{"balance_bias": false, "optimizer": "adamw", "schedule": "cos", "final_lr_fraction": 0.1, "seq_len": 1024}
Below are experts of layer 3 (counted from 0) of a mixture-of-experts language model. Rows are named router (the router's row for the expert) and show model dimensions 128-255. Each number is 50 + 12 x the weight over its row's rms, rounded and kept within 0 to 99.
After each expert's rows: a language model's description of what the expert responds to. This comes from a sample of Wikipedia text that the model never trained on.

# expert 21
router:24 65 55 31 35 72 27 52 34 46 53 48 56 42 45 48 45 42 59 59 54 61 66 40 63 36 60 77 62 47 75 62 50 52 56 40 49 43 32 40 40 48 50 32 82 37 43 45 39 42 41 47 48 62 41 51 51 85 74 50 58 44 46 41 35 67 61 39 43 61 35 53 47 66 37 57 70 61 30 54 55 66 52 52 52 43 48 54 54 63 44 39 57 46 39 71 48 48 52 72 28 47 54 47 52 51 53 59 52 55 44 51 35 37 66 37 67 54 57 23 33 35 39 52 39 31 72 51
What it handles: The word in and prefixes. The preposition in, often after located or born, plus word-initial prefixes such as con-, inter-, trans-, sub-, super-.

# expert 2
router:32 35 28 33 57 65 28 47 42 79 48 54 18 66 63 43 67 42 62 51 61 72 43 26 43 65 47 56 59 54 53 57 63 39 53 63 51 61 49 54 54 50 62 48 51 54 52 44 51 39 53 30 54 31 51 61 44 41 53 49 63 51 64 58 42 29 64 58 42 57 59 40 68 59 65 45 34 67 56 58 57 54 60 57 52 36 49 61 59 54 72 60 66 74 59 61 32 62 34 36 61 60 53 46 51 41 50 59 55 21 57 63 64 53 63 48 51 49 29 27 73 46 75 46 33 54 65 33
What it handles: Prepositions and word pieces. Prepositions and adverbs like into, under, back, without, plus mid-word pieces after a short first piece, such as th-rust, s-alt.

# expert 13
router:55 67 58 62 47 46 36 68 49 48 45 43 72 39 46 52 42 79 40 60 61 43 44 40 62 25 56 31 55 40 49 52 41 42 36 46 64 56 63 43 64 45 51 31 42 61 60 56 52 55 66 51 51 50 48 50 49 59 33 58 53 49 58 41 53 47 61 38 53 65 35 46 20 65 49 41 45 56 66 45 34 47 49 52 51 36 25 67 43 53 58 43 45 46 50 32 62 46 34 66 71 40 33 57 50 26 51 54 61 38 51 43 38 39 26 48 60 34 60 59 51 53 36 24 72 67 41 43
What it handles: Taxonomy and classification terms. Words in biological species articles and taxoboxes, such as family, Class:, Species:, -ensis, plus table rules and line breaks.

# expert 19
router:69 42 47 51 72 31 48 46 73 57 71 38 54 66 73 82 47 55 40 61 43 47 40 46 45 51 60 51 30 33 35 66 49 53 44 49 31 67 45 55 49 51 47 54 44 64 47 34 55 29 46 51 69 46 49 48 64 25 55 32 20 46 57 55 54 58 33 65 59 54 53 58 48 64 57 67 62 44 36 40 27 48 47 48 55 41 40 48 57 63 58 61 35 35 70 58 50 57 44 43 56 37 41 46 49 77 40 37 53 67 53 48 56 54 37 63 31 65 43 75 38 55 66 49 43 41 58 40
What it handles: Foreign name pieces. Pieces of German, Scandinavian, Turkish and Dutch names in sports tables and lists, plus common first names such as William, Peter.

# expert 16
router:44 60 51 59 50 30 46 76 71 49 66 55 41 42 77 57 57 56 62 53 28 38 52 48 44 48 63 35 42 60 35 68 27 60 44 39 53 63 36 32 34 62 54 71 38 49 61 46 16 50 73 45 60 51 60 36 54 35 54 32 52 67 40 53 84 48 48 37 75 40 46 69 43 48 55 29 51 51 62 12 36 54 45 45 62 40 45 70 31 65 32 39 65 75 48 44 48 63 44 32 65 39 39 53 69 36 46 33 61 46 30 37 49 34 53 74 36 51 71 49 78 52 49 35 60 56 51 41
What it handles: The word from. The preposition from in origins and figures (grew from, comes from), plus of, and pieces of Arabic or transliterated names.

# expert 0
router:47 51 70 53 48 69 32 46 49 50 44 45 40 55 40 58 47 45 67 46 52 65 63 26 67 40 48 44 45 57 56 42 64 43 70 60 42 50 45 42 61 58 59 57 45 75 63 47 36 54 46 65 47 40 49 72 44 38 46 62 62 61 40 67 63 34 28 69 55 56 47 49 47 71 33 70 38 63 41 77 51 36 59 65 45 36 38 56 53 39 62 61 43 53 57 45 40 43 48 43 57 46 54 47 39 68 46 63 66 29 57 51 50 74 51 69 63 43 59 43 54 34 48 73 34 47 75 51
What it handles: Music and media nouns. Nouns about music, film and TV releases, often after "the" or "a", such as album, song, band, episode, review.

# expert 1
router:42 59 54 48 27 59 56 43 51 66 73 66 59 64 30 53 39 46 54 43 54 64 46 48 33 67 50 40 56 51 36 42 42 65 48 71 56 46 44 68 57 54 28 58 45 49 63 31 37 45 55 36 29 49 46 48 56 37 51 53 44 58 32 55 51 33 67 69 67 65 69 46 60 54 60 50 54 43 37 58 55 35 27 33 66 79 40 50 37 51 25 38 61 52 40 46 41 40 51 40 53 46 59 47 56 54 36 72 31 67 66 49 58 43 49 35 44 56 53 45 37 60 63 37 64 48 56 58
What it handles: Determiners and function words. Articles, possessives, conjunctions and auxiliaries in running prose, such as the, and, their, its, has, 's.

# expert 7
router:77 59 38 54 61 39 61 39 28 57 46 41 36 64 48 50 38 48 41 54 46 50 58 72 41 64 57 58 54 41 53 50 40 46 37 61 38 51 36 46 58 54 63 46 42 38 37 62 37 51 54 46 53 60 31 39 45 35 51 61 69 80 73 38 54 63 36 46 40 35 63 32 74 48 41 70 49 64 58 67 50 54 42 50 37 49 66 57 61 48 65 59 47 55 68 35 73 44 72 66 28 55 53 49 51 43 57 48 32 64 38 24 49 62 41 37 50 60 18 28 39 46 54 57 47 51 23 37
What it handles: Mid-word fragments. Fragments in the middle of words, often before endings like -ing and -ed, such as imp, susp, Bul-ld-ogs, r-is-ky.

# expert 10
router:30 47 53 52 49 32 63 73 69 61 60 66 40 57 77 50 49 46 51 25 49 42 44 41 36 52 57 51 48 44 55 43 51 58 54 31 50 67 42 55 51 37 48 55 49 54 76 53 32 55 63 37 75 65 38 40 40 48 45 51 47 56 55 45 53 57 49 48 53 52 53 43 73 51 34 44 48 65 64 16 49 58 40 64 46 37 57 46 33 52 51 39 60 56 50 36 47 61 48 43 37 38 47 75 43 35 44 30 59 51 75 36 57 37 50 77 51 46 44 42 54 47 64 64 28 45 44 52
What it handles: Sports and compound pieces. Pieces of words and compounds in sports, aircraft and transport text, such as amateur, four-engined, shopping, play, coordinates like °N.

# expert 9
router:30 61 25 44 58 56 45 46 54 55 34 47 54 46 49 44 50 33 54 45 44 50 63 69 51 58 31 57 55 55 66 58 47 26 43 38 45 55 52 64 38 67 66 35 45 26 47 40 49 41 40 41 48 41 55 31 43 37 40 47 62 66 33 70 48 37 60 38 55 32 65 56 60 35 55 52 57 46 53 60 55 58 66 66 52 55 61 58 58 19 69 62 57 46 59 50 51 51 25 30 47 56 67 48 34 52 53 47 56 45 35 47 44 79 49 60 38 81 54 47 49 52 50 59 40 37 53 51
What it handles: Clause ends and verbs. Sentence-ending periods, was, is, would, because, and infobox fields such as (age), Born:, Died:, mostly in narrative about people.

# expert 4
router:58 55 51 48 54 40 31 66 47 53 52 40 55 34 32 51 33 43 56 45 60 66 38 50 41 79 55 48 58 53 43 48 68 22 56 45 43 52 42 45 48 40 58 47 35 58 45 76 55 51 48 34 49 68 57 59 29 24 20 64 45 42 67 56 51 50 47 56 52 41 45 43 59 69 59 54 48 60 58 39 50 60 61 60 62 44 42 56 53 32 56 60 75 46 38 46 41 41 66 54 49 58 66 49 30 56 53 47 64 40 49 26 53 74 52 63 51 46 82 41 50 46 37 64 54 55 28 52
What it handles: Function words, music credits. Articles, possessives and conjunctions (the, and, her, his), especially in music credits around guitar, vocals and keyboards, plus list numbers.

# expert 8
router:36 64 56 56 45 51 43 62 45 30 52 51 70 53 43 56 43 56 45 51 60 60 36 61 69 58 50 52 57 65 64 67 56 50 70 52 45 44 62 27 35 59 71 48 30 60 66 55 26 81 63 37 44 30 69 32 58 52 46 41 41 41 28 51 44 36 61 36 51 59 57 63 48 46 31 11 42 52 69 45 42 42 49 75 57 35 66 52 37 40 51 61 50 62 47 51 49 60 48 59 60 39 62 53 55 57 56 54 67 40 52 57 48 39 74 66 51 45 74 64 61 56 58 58 45 48 71 49
What it handles: Math and word beginnings. Text with LaTeX math (to, $, braces), modal would, and first pieces of longer words such as pre, sym, ell.

# expert 12
router:56 43 42 44 65 38 63 49 70 46 45 71 44 54 43 38 59 23 42 69 36 39 40 78 42 32 27 42 66 33 50 54 58 75 54 37 48 40 48 54 55 38 41 64 83 42 40 61 36 50 59 38 56 44 49 57 51 57 68 42 46 52 46 77 62 73 46 61 50 58 32 46 71 52 69 62 60 50 45 58 47 65 71 49 55 62 48 55 58 63 27 36 57 40 37 58 75 69 55 40 45 38 35 58 60 53 59 46 24 58 61 40 43 53 32 44 29 39 45 50 42 46 71 44 50 69 57 63
What it handles: Nationality adjectives and of. Nationality and place adjectives like American, British, Chinese, Russian, United, and the word of in names like University of.

# expert 3
router:55 57 55 63 71 39 61 43 43 41 51 43 44 53 57 45 56 56 48 49 34 35 48 64 72 50 56 47 42 58 27 34 61 67 45 53 61 40 44 38 48 38 46 43 42 36 38 64 49 44 37 68 61 60 70 51 51 55 58 27 47 46 53 17 23 73 58 49 49 36 44 49 47 36 37 53 45 52 44 35 49 38 49 53 30 45 64 44 53 48 48 66 40 46 35 45 59 39 54 47 58 62 44 73 30 57 40 41 42 34 33 59 56 58 76 46 48 44 44 65 52 42 37 40 33 43 28 73
What it handles: Table numbers and foreign names. Score and stat digits in sports tables (0, 1, 18, 1–0), UTC+ in infoboxes, and starts of Slavic or accented names.

# expert 5
router:33 60 55 46 49 69 16 41 40 52 53 41 51 42 56 46 44 54 55 47 56 29 45 50 44 51 75 39 58 81 36 42 47 32 64 50 67 66 51 51 41 43 71 41 51 59 74 31 58 39 67 36 61 39 64 62 57 51 53 60 20 47 34 48 42 25 59 44 60 57 57 63 35 50 45 53 62 61 62 63 63 45 44 44 48 59 48 59 47 25 41 74 29 67 33 34 43 38 47 53 73 49 55 41 66 72 51 54 56 43 45 70 39 56 92 49 54 57 42 62 71 44 34 59 48 63 56 60
What it handles: Opening quote marks. Opening quote fused with a capital at the start of titles or nicknames, such as "The, "L, "B; also first pieces of words.

# expert 14
router:52 22 34 40 63 41 63 38 62 35 30 45 63 56 47 75 49 54 39 44 60 50 40 61 62 51 45 59 51 64 47 55 59 30 47 57 63 58 58 60 18 46 26 64 67 66 67 24 79 53 37 66 55 55 63 52 63 37 44 58 24 58 66 55 49 65 52 19 42 51 32 27 59 62 70 53 52 30 65 33 51 41 52 38 43 56 49 26 54 58 44 43 54 50 33 40 46 42 54 56 44 62 39 45 47 51 58 23 57 44 63 46 68 69 47 59 42 56 44 53 53 57 56 40 49 53 34 43
What it handles: Table pipes, East Asian names. Table separator pipes and pieces of Chinese and other East Asian names, such as Y-uan, Sh-un, Hong, Tai.

# expert 18
router:37 38 82 47 70 42 67 61 53 54 38 35 21 46 57 70 36 49 25 34 51 49 63 55 47 44 39 56 56 40 45 42 47 46 47 63 35 28 68 59 44 57 51 28 33 44 13 42 54 41 33 66 62 52 50 63 57 50 29 50 49 59 58 73 69 44 55 51 65 64 51 41 58 58 57 57 40 43 36 44 61 32 38 63 37 49 88 55 73 31 45 46 33 28 58 41 65 58 63 49 49 52 55 50 69 65 50 62 50 51 65 43 37 38 49 54 69 35 42 36 58 57 57 77 43 64 54 59
What it handles: Past-tense action verbs. Past-tense verbs after a subject in biographies and histories, such as served, joined, began, released, moved, took.

# expert 11
router:52 75 22 59 34 39 59 45 60 53 71 52 71 45 43 27 41 35 54 45 64 62 39 47 31 50 46 44 76 44 47 67 29 56 37 44 45 48 70 57 60 67 62 38 61 43 53 59 44 41 72 55 54 54 61 42 55 53 36 58 34 49 61 63 74 43 54 58 56 66 60 42 57 60 55 56 56 47 56 59 50 59 60 69 58 52 61 46 54 57 63 41 70 54 80 50 37 49 48 30 47 52 59 31 58 57 22 66 40 53 43 39 53 45 42 56 39 63 44 55 59 33 53 63 63 55 41 61
What it handles: Separators and clause breaks. Table pipes, commas and semicolons ending list items or clauses, plus clause-linking words such as where, since, before.